Experts of a small language model.
Size: 8 layers, width 384, 142M parameters.
Below are experts of layer 3 (counted from 0) of a mixture-of-experts language model. Rows are named up (a neuron's input weights, with its number), down (a neuron's output weights, with its number) and show model dimensions 0-191. Each number is 128 + 24 x the weight over its row's rms, rounded and kept within 0 to 255. Numbers have three digits each.
Before each expert's rows: a language model's description of what the expert responds to. This comes from a sample of Wikipedia text that the model never trained on.

# expert 52
Description: Digits in numbers. Single digits and number pieces in tables, coordinates, decimals and counts, such as 39,725, 2.39, 41°52′.
up6:123129155120146114105145090122094108147093136103114101099190094118152120142131125120086126148101136131160108133133134108150143109147117137135096123092163101108104172137125144167094115086149131136100149142082114101106158149166116116146112149089107128139117149135116118129108156103122105084168142150131124143126147093115138119192158169117148152103153131105144094096120103116102169084113128126127137155098173151098107132119108128173165153108111095120143123130118150132136147127151167104114126136106175139183133123117130126142104130127116136132179106091127102121112095075090123109
down6:132138129111142118074155115157120127101139194097119144090134116153135167072085125108147142114090126059142147148117133117116109150145117164112106173076133087109127140123161127125130152114144133107146140126097136138142045152101076149121153146099152089124116145116112121104127109134131130144129119080108113138155109161141165114143126145135096141135118151118136092124102124082135099150072047138129154131136138107174115130134170136128142126137108113075094110117107130123160152119120116114184104084109102099109113099122160116113160150123137128122159134124170091125093150119174133115
up7:144126123126140134112110145093146110143126110133123112092144145108083111188148105155115132136120150136126110161127134138151140137097103108121111116127095109131097148055110080152139103101105093107141158108145112136144185141155171134123142121099108152154113152134165109181111122125118128137108124125125151143145140131114152141132099149114137122099134139121134159145154172130090153100090158122130162140114120148126133153121160046178121076101158120098139136130152138162135128138143165157126132177170129116122153152165133110155153087107094098151121135114087150114156104135107190164
down7:142137181122133114131112091102175166113112103096116172136118132139126085128107169113120091133105158109146153116112158137127165106134128097172141155123151137110139151133137072135144113128097079128119129102161145147163122124135120135126162086123148128146119125115105099155142145156124108105118124135172100133182148092073144095134153081148130095151108091108115061167076116138172126133136138161189111127138138108150118106094137133154149134124130132098157131122100114131138115100104081128145098157136161107096127151157143174115151138133159138128092161138141135163150128110166131170

# expert 36
Description: Plural counted nouns. Plural nouns after numbers or quantifiers, such as votes, results, points, games, households, plus census percentage pieces and age/density.
up2:113144123133128123121136116116098154105120125100121088120113132101129114123140106148149137129102139089139134105123122116221141125157119184118136122163157089126119093127189097108089146149131151111170157146109173130113174153111113103135147137127113122136124127100121095091119140103086123109101125123126114127126127162159171115116150143113103154163116159138151151107127154171136158133083116134173121119108166116134148102067134133123147139123098098149129083129162143144086129095123083213139129128169104116145144150118120130130123152167124102095097123146119132147126132103115111116
down2:152137117112119132095153142104108137159115122119138112141098192136163182072116151160145133138113089105108112111132143184093074096136113122156111081138160122133123124124162119090100132107131096142149150122137135120057143113128111169164124112125112100153115124135153133119103091116096083142128134106157146144123100127120112112114162149132116141149163158168169117138126123116105148095102105115085131162139161115168152095129135134147123170111143137160117155142146110134165083138119147131151057055138112116141122068145141142168133155117100099128131115135122116144155149120132139166
up3:119079144122122115109137122154095092170109126128111148094145096151080114122145072095128117110083112077151102102146152105137111150108086123186121144120107165156162101110141140124150131146107167129117109083127139112160103168138080145081142144171105124113136197138147129149127144069120141098158122121129151116150093139148120129120119137161123118151131092145120102109104122138117095129122139112123083150124136117109129137140110129102104141100175146106123140107146122138126111113159176133107090107094145135113114134113153181105150120130152151104081132101132120143109131120145187110
down3:117153120130115125113100101119154110113124126118110129148121163088159102146110166130129126155173137135132172143105117163129174116165161148093140118091143077104098179154116103119096141100143090098119139162109127178081159099117194121150059139104139126139144055121126138119120146153144130151111093146159112159148170109113111138110130134100099123093147146117143133129108126092155141178136129170112153121098152135131113128103113117137163082129099127142137140145136143129145145120079123144149161156161110116160176099147119102134097129114089115107156110134123111135161104150111113125

# expert 22
Description: Places and abbreviation periods. Country, state and city names like Pennsylvania or Toronto, and periods inside abbreviations like U.S., D.C., Inc., often in Born/Died infobox lines.
up2:131102075145112145066098107139112092149128142179138137088106112111121132144174084150130188126109089152105125150126115129118110117112115089122136107111086146131125182114133130128089128117121133133102112147181115107128197132151103132099091142139103085132120117129106151136140137099090120147110142105141162133110073137162139165105126194190163129142062142152169105126092083148117186202130108141154120132157110128118157109126127099117151162116131137142142117151131136114136142121111129131144151127125132127164101122158129129144116121092102129119133145141147172144092103126114124061
down2:128152142147150132109095129154106140101167140177137125153113143139120124114173106144131136083122129134137118116112124170091131067100111121155151107128119114114107113125137092120135125141098144138163120137073114140142144154108127096097116145149147085085128115177156206158125096173177124124147125116117124141125117163123133107124116161123162102120154105137153141159132147070134160116133072129065157103137120176151128074091130059092137136096141124130120115121136155111122140124115094126117139113142131126132128113171137103160102159155121128085155127123154121143158145137142138141
up3:089132083115138139113116081072154105129151139151110108118132180148151099142165112106146119125118107160107149160122108132151129156148177125077142179125137151115125123159099107104157113094105148101111127130136153189121119183115114123151136141101096146112110143144170173140132123132157105104129108127097113129141108139171120127173136137080128114111124127117125102125122112163135174128091105122139150161162158087128152149099125104091088169142118142166148115155091138125126141153146129121133113181131095097145115127145119098143088101099124108170173141155093185110132084115105145142
down3:153067101102111185121094124146162135137126136109134110080105147132136124107113141098128176132152137128127105126136090143123106125113108103127141085111161142105098099110159136119102138138126132111123096126175122134175152152122149146141089123126163150107123179126114105137143127134133118136122123163129147153133153131136130126145161133124158114107137110106154178118132150130120133140122104163169131125167140148134080126083125151102168118157127106126162159141101126167081109127088111135153128120133093128122129185100123120116138123113148064112158125126111129135114148113134193104

# expert 51
Description: Location prepositions and directions. Locative in, at, near and compass words after located, born or headquartered, before places or coordinates, e.g. "headquartered in Cassville".
up2:107144147078141105162158144095126132118121161145184119160135149168115122168140153159166077173153119138102130132107116075150132106105145176118168122117117131126115124126143177124132103118087072121136130118134084138131092150154214087109135091141074147116141121127099099142085167135116138166128138187135163170105121104157119140122102090142115133112082123139141126085128105097110138135149113090109111155121123112085095122167147138094124162121142149148157116107139114099111165157077120138123118134134115139112154131123130155121138141136136148147129121113143190125125120161121153130
down2:097123105161100151142102162113110137137130130106083130112133108149115141079177112128112114103146156125121110093133152095092121109093120113163113113091095178123144127107077110127075098123170120065126124085116128124154145152121137146111111151131129137127146142107122062170109101129115200138122106138149107111147139112079122115152123142119125136121135109119148126170148135154097131128151125134157124148170148131134146135147138124146128159103122060118161147130141127123116150115109116106099144154147120130154134128115126135128144133118108111106141135093113105118134158099156154133
up3:152129075126113130133135063127141122142133119128104164162159109090140097130127146107156136104149121124109092170102168107133136094161106132118088169151107103104116144124123114101142116156094165113082120085171108104127125125156155111136131118122111107152169147141147137147093152132118099144108169116110116132104159088143124121133141141155137103159166154119137148139116137087148157145150125112168129103115116117097137148113125164097113129133117139087108110126120104133149155111115173129127143102153146098125149118120142128156118130113150077124072160090108112107090117122136168106
down3:121101138119121144144113161110087146125060137120087123182126159107141134111117165156095141141122119109133138127158199162153122118092134123135109080112133180150135126134151117118141088127105128142176134138086151097151099114124149119114130134068157139142110131104136123155121139128114112161105115117106152128129113168135137163121148098138147105110079150170162124140124100117138113118150122150179141179141094117142113185123114119115126161139133117131152121135144122165084143126106123133103103163154130119141097161145140076137153102129114105113115136095148139060121148155164118132

# expert 42
Description: Auxiliaries after subjects. Auxiliary and modal verbs right after a pronoun or name, chiefly had, has, have, plus can, did, would, should.
up0:126120161087130110133142155149118064123158151133151137092187119098161110127171136100100154117110143153132102151158148133146109175184108148161114117134108116138127124120139156077118116143150131119059114130098144145131119143147134124115113162156115131140139098167137152146168117089157119141116146135149122142079129119124102145104118138140157120111150151132110082143120125149102106147142151122149097092124087117121113126162119091149135137159120153114119143123109163148152166137123138127140080135139130131134132137159144165091136034128110149056147092117135169085098139123165175174
down0:121086108081134153117181132138131116099171109095113147098120129114124085155095140131108168128148098152153171119107142119141127134165137093095171131117091169138145175105120121123165102110115173129049109120142139081149129119111128131126131122147157131102109119113155099089143125101128111117117127168106118130125159099123154160120130085112146103156112122108120127138151084125121132140102142139151175125143103127116150135161129139142089133107148141138108157133157153133097136091142166124147150096075118135123152115137141105143084131121155137085147101168118159102122166097160107139
up1:126113147091136123104123077150129137078095152165115165153116133139140109091115165158135153129110129098128127120138134152126103160128124152146125131111119106140101180125177125140113114080113152174129139129118104112155131120144130112138164105116126156113099169131134168110094085118149149110131128148185111116177123094138155108140104133122129077115129110107105083138126142080154109166148146096137125087119077152143117148172120101147120130141124132143147130141077072107128120175142094118110109155113138126150130105100126151099143149128116110122177101120165112113145110151056132158
down1:084127152125142123119133118113147137159121133132117127081179151107100125128098114140150111082152087190136134139111116128102103140127128142121124140138156136160123099156094122122126159144127149126094123126127127143100104130122152147165121106161113108164155180113119141103138097086105088139148125108158146159143130146149133100117132153130163152112141140075123157156075072135107119105124105158106073131158085093151148135118134165114110159101150106156117096091131126133120157151148122066138113081130119134146122155093172112163116126124119128125144167119116126146155140119178124130

# expert 50
Description: Personal first names. Given names starting a person's full name in lists, credits and prose, such as William, James, Charles, Joseph.
up0:098143130125162136160134125128088181097156127099146120153110106126150160138113086085142099158138151085127086137125088139122122107102134151102121098111147158121097119106148102128059133129129098147132133109141149130169160154139092132150125145148119157112156115161121158134103161134142119128135126183160143155158082092193105142072133115149168143142120144100136125141104106114092125133133146112136140120149149149114118150117165137127128097109128099112137106157094139110135131130109148119165129139124114154116117121179103133112151100119129110129113115088121158157172104114132154106
down0:179141114108119148121097110136105113148175098153117115117150110098145121124135127078131139154112135149118134113141157158159090150135150128126097132149122080148165099137101105134116098132113193123124104151155127094092152117097164128145139101167172134118095145145125108098103112102125132117083059114118096100113119180119132161106095115104123092120150131122141189114140110150103125140119149146139134171178142084149113075118114139113146142102109106147145182099152171113129122141118186097129108153127127090188134145088108167113104146142104133092131138103139134131150099098094122139
up1:146165131130119123054090143115109123115098133141081170108109099080106142063123115145123165124176143132129129169127128111128144123129155119084121106110101152118091127118135117133127085156148088146150134120131126130161083111080117150138170163119113104111137113160136123145150135139138138127167123150148147140123074140125073122103106163134155119092144082162146143102127128107135166120116102121136140133131124157162186095090133139116140117125097148144125167133090143068160125137137158143126144131139143140121120125104174113125139129146130137112149120097094152141127092137132143145
down1:118051138123118130124154093136120111130138178122108187131141123112148116142111102068123091137098160129118140137123109126174141131125111116147139143093160145112102152134130132142111136127136144102133112148181111142155130119137146128152134082116124189158125212106096178114088089074109114136108113096133105144096087120150153149116144152168123106117130096140108155161112115155148106116147111155151103136127086123121144118099112135153118165104084141112126157110130130132087149126109149171146067130109132128102115130151144128118119132116114096110138118165148139097107112167120085157

# expert 32
Description: Past participles and verbs. Verbs right after was, is or were, mostly past participles and past tenses, such as established, played, released, located.
up0:119166137144077125136127111143125158130157126125061176153101136111140131123160096137136112150097091133133109130124118121151151117118103175125142153146150120141139084158173068091064123133149114143123143123154156107146090138131129156130131109133172159175149126104127130103101109145140091122158099106134127112129112154135109154121109065100109115149117119116143117116146119107102158109132124118127118157130086084133095136093109124155143159154145143143099155095144159174114143135090123152145106091162142123126148130127084081098113130125153134149122129149107116158135140150114109122
down0:127100195155135128172153139112140117130127140074132132112124125139140133124134140127097145113129103126139131150145112068149115128139137182137144122141153121136108157142086117121131132113105113118121114155126133115086129087131142147131117119163157098130093099124104141104104143135083104148155125138112099130109133095104139105112195151112103115113111091130129124170128117116111175117158079132127153120127155114115130119088085115107102159147134140141109165125132143155139126174124150176115145139147143154142130116161158165086146093120155125163107109100138160130105110141144148133
up1:138121159124126144168116127100111108084125154157130081111150124132121131126118166145154151104141100149121123133130130097159133114167117150095126179146127162120147164137125132098145092094109132126192144113113116081122186112093169156141100146181107123091170142129092122096101098132120115105121161147124108117129140169063134101095140169142168109123098136115096082102127137128086137184114145132110123140123113138125115091108120135126144104181112165120145137128129142095119117126125140092118134126158104158110106126131149141137151149153106106130109099151084145103152132097109138119
down1:116136078153103145114116126134170146142146129132087140116116131119140107147098117108127144130108142125143127095145202140118132131121152119106156110129154159107154093067141108127079117181104134121110107153104136109121133118139153096117095145123178111084106169151111147120137134102115111168119159103126128105138130132136136141150135173178122131138154121115131087105144169127159139121117138106112133093140098131121149126080153154147165093090124121092132129063142108148184178141106128169152185093102146114087135165149127153171114150169139130168144127166117143146090116089168124109

# expert 19
Description: Name-initial fragments. Capitalized first pieces of split personal or place names, often in lists and tables, such as Mar, Pat, Col, Shar.
up2:101127099145134110147132106135134161102163104138120127089132112131096140128121148092122143101113102164137141123121148123144138124120120139097135131123115112117148117129109167117142077149119136129118104137138146104124125104127113127136048160148156161145161133125130140164138099168138171110113129168116120157127109139144087131097137118121106109132144186128150087128152106145169137098087142121153163148172115104149117117151113104099115147195158088170106116134127145145144159113155131112131159156119122108189162143136123137134137128108118125098139107172106141153152105144139158137
down2:150113157144070127186108105128134085140148142121137120170114110157155138134155128117110139111135123139129095154154125147126133114117139136133093137168133138073156121134189148144181145137160160117136121143099137106140114154135120131097134130091095134121141111128121132107128102112151136139147106181168124114114096128145116078096122125160161151118128115111137152126085090089107115059140114126132081118190121120184143117169123180119109143161134143147131098104110131117170151110123153128132099107102134131162156136107120086095157121122141112109103091127146101107144149121106125157
up3:145114148110140111107098123110154081110130101158136090142137115082145160159134043139142161127126144125103157127127138117139139121133123157123139087088142103125119142132106162164121124104163167109165126103114147106145098169086149131140150140117156129107119109126106147084111108110092116109141120134128131097138105120146146113114149133098124116133115114144145126141142116110106146139184147130104130118127164114152135139163111136117191132105092100132144138096097136138128127136148087182149133134114131147104130160134166156128136130129121105119138107153089141136105129133130157133
down3:103166100093115144187095153138115079143160102162134132139120123134148136132096090150151143136109148143129154096124190139163155112109091079153137115099177122121129127127128129149113104132155155121122109112157092152079112161163127105142085133143134143136120114078141117133117151145090155161118117110089164113148099103167072149118136159129106151105083122128129132170132070100119160128118122132139108096127094119120135131140098151183196128113106153104140119144109101140111119099138130173158124121137120136178127115163128120152129131123127119163100143122156148172117131108149124098

# expert 0
Description: Spaces and table pipes. Bare space tokens and table pipes in tables and non-Latin text, plus age/aged in birth–death lines, as in Died (aged 92).
up1:160105133127130134086133118101084104122090150134172096111102159158141130104137117156135114161117128060149098131120146124080104110112129100141152108130131110150146084156151156136115134140164129117115127114129115038111129099138128143113118125109123135133143117110138123146129125124109150110093126114116135171112137165138166160142140123130105131113110174153167114147102118125136129128099141116126205140131150155074123077135121144094111130097154061153139140132117114121082142128103126140113090113133164121137158130123125143144134147113129147108146141100113148145110111135064147117
down1:156121169145136118159081179090130126110145107140148136105115117144117171097075157130148076102100145136117127146147114102111141173160077137155121134114123150152141092124156171145129131084127135111110132119100117128203149180113122141170113159155144089086105159129118071140106145130136134115132143141140164091120129148125145163100133091144159137084157088160117109167138130140131132130130120128117094128122129128142083142103110136146147142161138138157095137159156071117168155119121097167103134120137132136109172160124128139128164109096127144191132132137138119146125068131114135123
up2:099146168126139113166075124124136143159127126125143157151106153150139101113117118122209066148144130076124143146109120144104118156139114102112111154138098112133148120113138118146183142118110128129104090087113166122114171148157145132100141143124147092117169128122114147168109192140134083128149144118108133160168128140108134087095196138135088157157126136095134117137113097152145156108139135102132118112141122086103124152117115106086088128121133149126156111093124156099117093130131188135113138159120113097140105148160142125094121178153086142124137103136156128098152104112097157094
down2:139161138121152153139147149112123123102150139177170153080124110146130139114123129142112131116124136143168100133198137137122112164115132146132126114116137127113134130097139089167121149112127129131056140129139149140122133139117128109164144122108118105134097132119120094139122130108111183115101133154118140087156162154121135074149128143162122099122149125138149135112149118160096120078115097132135161127121116080164138110067099200125118104161130130155109126104158096135130114122099121075141090122133146139117109110125094155129079114127137156159152137126153114061117091163169131149

# expert 61
Description: Particles and verb objects. Adverb particles and words after "to" or "the", such as up, out, off, back, end, use, in phrasal verbs and idioms.
up1:150127136116125142147127131142092134131149090144114130119119117140114094101109139171143135140132145120132100141167128125159142153119125187115158134100126101129086125114168126125145107115087129126153104067097169109129126117082163113096130146119114116090152126119184072125147143127116125131156114116110129081119121119118119113077169128148146176145127128136134148140158122097117075144153126128155124136090136156132124127148150121144142117149148103115144098161128123112109134150128171138111143129140114083127059148132110116162067084113144095144127112147131137100147118137132176128
down1:140143144137119110130132121188145111126098113129126165140101131164090151159138112158158137180157141121127153132161136123135117127074125112127136083126120113078137090113126134135134099151157143128152117133084135117164152133129129082090159166122139139181105120107122162134153077131176096125144143131094136119150129101123183162114178107124119116132142134115136142152119124120142138095162159105137089179103117111151119127156091151117157114135143131150143143143133101145123115106109120127102168074160124100141156158153097110106138145114098130132103120101144114086089110138123148146
up2:156088133142097146102143106164158162089084143129104104137121133088085148123166123137120103121105134152141130153135122149135101111115117112099141178156137123156099101159102168171115126113090144140145110158102095106122153118116165154090147129127077131152133112177109098099171119102113136133129117186136139123102109155149172122157111123111143130131173118103149109149124127120101153107102113130163159086136138146117126139127134185164130088134096098115106121121126134115138139142101157118116110100120098125185114125106116141128126109125117114142086131133085103149146083113135136103
down2:154126100124120118062116134115135139084118089118147137112161122089074120135097113135130117107142131133129181104122155148127137146158098147083080140104126115152139135151074121178134110130122106144144113118142113154087143120130132165141150166161153140155138133148093125113143153137092151115123155159174089124112128138109133160147133142144112119152129110110110106108198111142172090158103075111113119150129111094131140126166146071105151162161186158142111098116154125138072152112161089114141109128154135115105147124172166079085095129161097164105116103187146124164121123148160114089

# expert 29
Description: Single capital initials. Single capital letters or short uppercase abbreviations, like genus initials in species names (Y., P.), middle initials, SR, CM, CD.
up1:154144120111119201095139124120139125117147145149113132124161137100126104148124143115128121156094096149120160147147122132143100153144104114075079072123177117120121137107186134123128058132064103137113124133081155124099103148124092115124090090139131148126151157118101139135120130135120104116139115123141107116125111121102098125093112128068161164153108110167126137106135112122101153073113116131098136113131132152123119091105136145099087143140156133115116138109109148126104151115184095124073138123104104098141094139151105138150124140133090130129117113136112162126116135120095195127
down1:153084121129098099168139142127118109177124086101092114112134114115119132124150157116208164090151145135125145147159152122164097109119133077121128139138135141138128122125153122092108137087134163183113163086088182142101127086120094136127080100101121134148137102120149121108164128123156142116139117130137165117101120165065124131133153115115184128113111150142136115089138095117121128083142151110117100126120137095138097132138120129130129098121153140142137133183140138092114124100160166086155184134142157133089150116129125119159127107112186148143122160109123091108110106128080127109
up2:145104120150165123117169157115113131145132125137123115156122138135142122196132145117088110132135111160138108100123131134187121116113123096156119120109140133151112128165136143112078139094163130123100143146199130096103103115101107151134107110128143117118151096102121132174114148130112137160131102090127149133140100113099122152130109084115116160109105170139080129124123115110146102161137120160116093119134091094104134160186123151123121118153164123121135104112112105187125132150143145142130141131111139106115122146135116120179124090112150130120132113128116116142142140149095079128
down2:137110139140135155130136116130163121126147142109080104128094139144143130158131113124104147170134127118162122103144168113128130163149151121140132118089160092087143154178128111114113177177103134155141156174133133130122120131134149134147093125157113133123150114125116123121146131149094079135109151120109129176128151154171158130120149147147137098106161126109128160134130124117117102137100127128167139076131128101092174148170118148133100155095117129122145068145187112176112096124131113073131109152152164158146081121106110151144138143134109089133140144134127086122155120123135101081

# expert 3
Description: Relational prepositions. Prepositions linking a noun or verb to what follows, mostly for, from, at, between, about, before, e.g. "released from the".
up1:129137157134132078098133135119110125120162166113124148119137142096160109159115107131105113135153169141127138091135140143094126136057162160133173159120109122107110128097128106144112171087146118118131124162119121099124092147129116110154134112149126106138140094161132120151143162139158095165086127136127130143129120148123141098092137111128113114155119140140154136124098129126163135122107054123132115167142138151104130137134088111145138137090093139165083107117124153172155156115114154152133136096127140170126144151122073088050133135121098082125129156132124101135159097073148144102
down1:123112117142113146127142158141140116142129113115085079166121145088120166070139099100159114105131139114095099078123138091154135117118133084140163104147132076151148110142150144123105157163120146143097131150176144143103139154149154127122116112116155102109168116148158128151100182113107101178123115179100113104091118083152118154163144164155153147136103165151127070148127105147138183101113115134119144163139131140135115116129152153131146123118131136130111111112140142128142138180127130101138115106142145114107109101127123143127129130125141133121164074157091129133152100145140133158
up2:161123145097173111129139124170113106065087124101147108131150095153130154113112132127130185138153140129100130123134090118154111103117104126092182098132103147131097155106149070125140112115112121131094148162166183129128118172096163135155135144096086117113121125163128109125113136138145127157098129154082089110157141132143140113122132149150132111141142125107140105142099146117172132112141126095144104146142126138084157089152119102127125156121152139126141115142105162139110115150107088136105114129162155134153155161083117157168108137141127167097150127152092127094131166134092125094
down2:154130200080037137151112138163125104173153125138108112125130153163087138105152131141127166158150137151107153075097139058103109090111117110129136107098143113115138126115147153105142087153128146143146158135120138121121139122116133148130120075112138114103121115046133125123119135136141143092152111109162129124118090147132137167104119156130110148105125099139149139114142113096184103134144094126134110150114111114141098094105126082164144176113131143091104099105103111157127131144161133110108134101083132121105140162137117156113117120111108121098162107103120133123151105101159118142

# expert 20
Description: Date prepositions and months. The prepositions on and in before dates or places, and month names inside full dates, such as on 29 March, 22 December.
up2:112098122144122143107129137131099117094124143134169148158090121156132157133125147086109155115086134134123162124136122162160136147141095160136123146167114139126100097145156136097127145169124158124129102125121141133130120075121117105155114154142163165171088150136159116114177126151184137142136116119152134140152086150135113137111169125101126132151100088101130126129095110099118095130101113118143111150145099123156152134136151127146132120138095099091109137125130125162123137139165101119115075117141097123127141075118129145138130151152082105140110146156119099081119126139140184130
down2:104099142161099134136143170082112112114122123134108125134102130142134139115142132158130110129125136114140105088113110111114097128126133139118147082110117165085107128092126113151161170142081123100088140110112135104077141093137097135093135137172094139175170136131115131127159138131133143087122140127127131093106127110141115132105154139149154130107116140167126134092173133169145140177126155157135132160131138107148133094154162153101117116126131110113113159156125141146164084100112180134160145157142089129118104134135177134133132145140085125113117170125089128102158125106111128139
up3:151127130153110126125132121140109108125091181138143134134112147134119106129100111115095100122127092098097091135162123149150163142152114124132112138128143130126101135152096141113142095123129102115124135155137105090115093141126111111140119108137161151148160112117149125156085130082118122132136170110147169128123117132145151151160113129107124122084124111122118137118119090164123131134095136154111119163142134111137140121079156176131095108094182129173102179139138115145146116131130097098123144143081145081111094118112117174124155120169167178120194156087126154152135097143161129153
down3:152154129141114132085085116151093119138125086091107097120097144085117153092131148114142134146141139117130159123109106103134119122114146185157113139119142101140171095144106118174118100155115151177139159135120161133121116129088146115126095111212120131105143133142146151125109185120163121111175137173118111128120150139128144078150144186114142094155121146134123119078117133124155120115131143109116123108098139129144131174110082148175123128076108129123136149110141119154130097089122158098093097147122166140090140108127164111142148091125115104127099139132167127093128103126090083125

# expert 62
Description: Example and possessive markers. The words as, such, like and including that introduce examples or roles, and apostrophes forming possessives, as in the host's desk.
up0:062119123073120104087127131127145103153162108129103128123117126113138099175138110141133155121120124074093117127081139130107140137128148135135155147144135163137170131148176118133158136096179107116086155153136133135143135124127141139117134104140105123134173110135106115139091131161105159152130071122167136160112145143144101109148150128136086139103128159153092139149142139077176158114177123087087138142151141159153154119138081090121128105094192103126068145127121096091099142106129157116118110151125112138128145134144102131146175122126118142161178100130143113166107148173099137124
down0:112141155128122152122186144146108124122140142167119096085146141125134103121129106123138133187131154137078107158172130134100100142172121098131132109144093106144111102133143147159136150125135111110157154164117141148094123134142124103150109133126099151124132113071099137132154128137133152112142152154152149089099106115145133133095105121158109086137116091162161132146123096149117143106085121131135117110107108133169114137135127107118119153215048138134137105098164181128158118147108148160110127130123134106124100144148127122143118135136138122115129087127147129105165144136127096124
up1:146096127096142110185141091087144108133150147117118182143154146114148119161123124132118093072141127149126114126114132115138145121095109187137123126175101148129119100075129102099113146099103153114138131106174091122122151104160183143177150108211085142102135132124125137103092157153125102120120151111089132157110091131112145101148119107128121114166108148136140134132135105108142135172167100131159116135109128155097130084131118129122135121166122137073099155137127147153108108139110132108134144111105167119081124114116069161114082112145103115111126074159140132156136112129125127122
down1:159148129152095120139145121132085125132116137129145133148096168167122170108113108129130119143150091136127065111099135097142126150158116105176147149139150140151117165132120117129123141162111170143127140135133111131141166140139138127133127142100151113135091115111122117067108119147153083160145161126148149097130147129122118069146111144149097067111145114121125126147139110119120155107144091167147142143133123133126156097135143134108125120170150154089152132103159143119130131164165100157107107132110138113121115130131140108146104157100099167149127140043137161079133190113114156179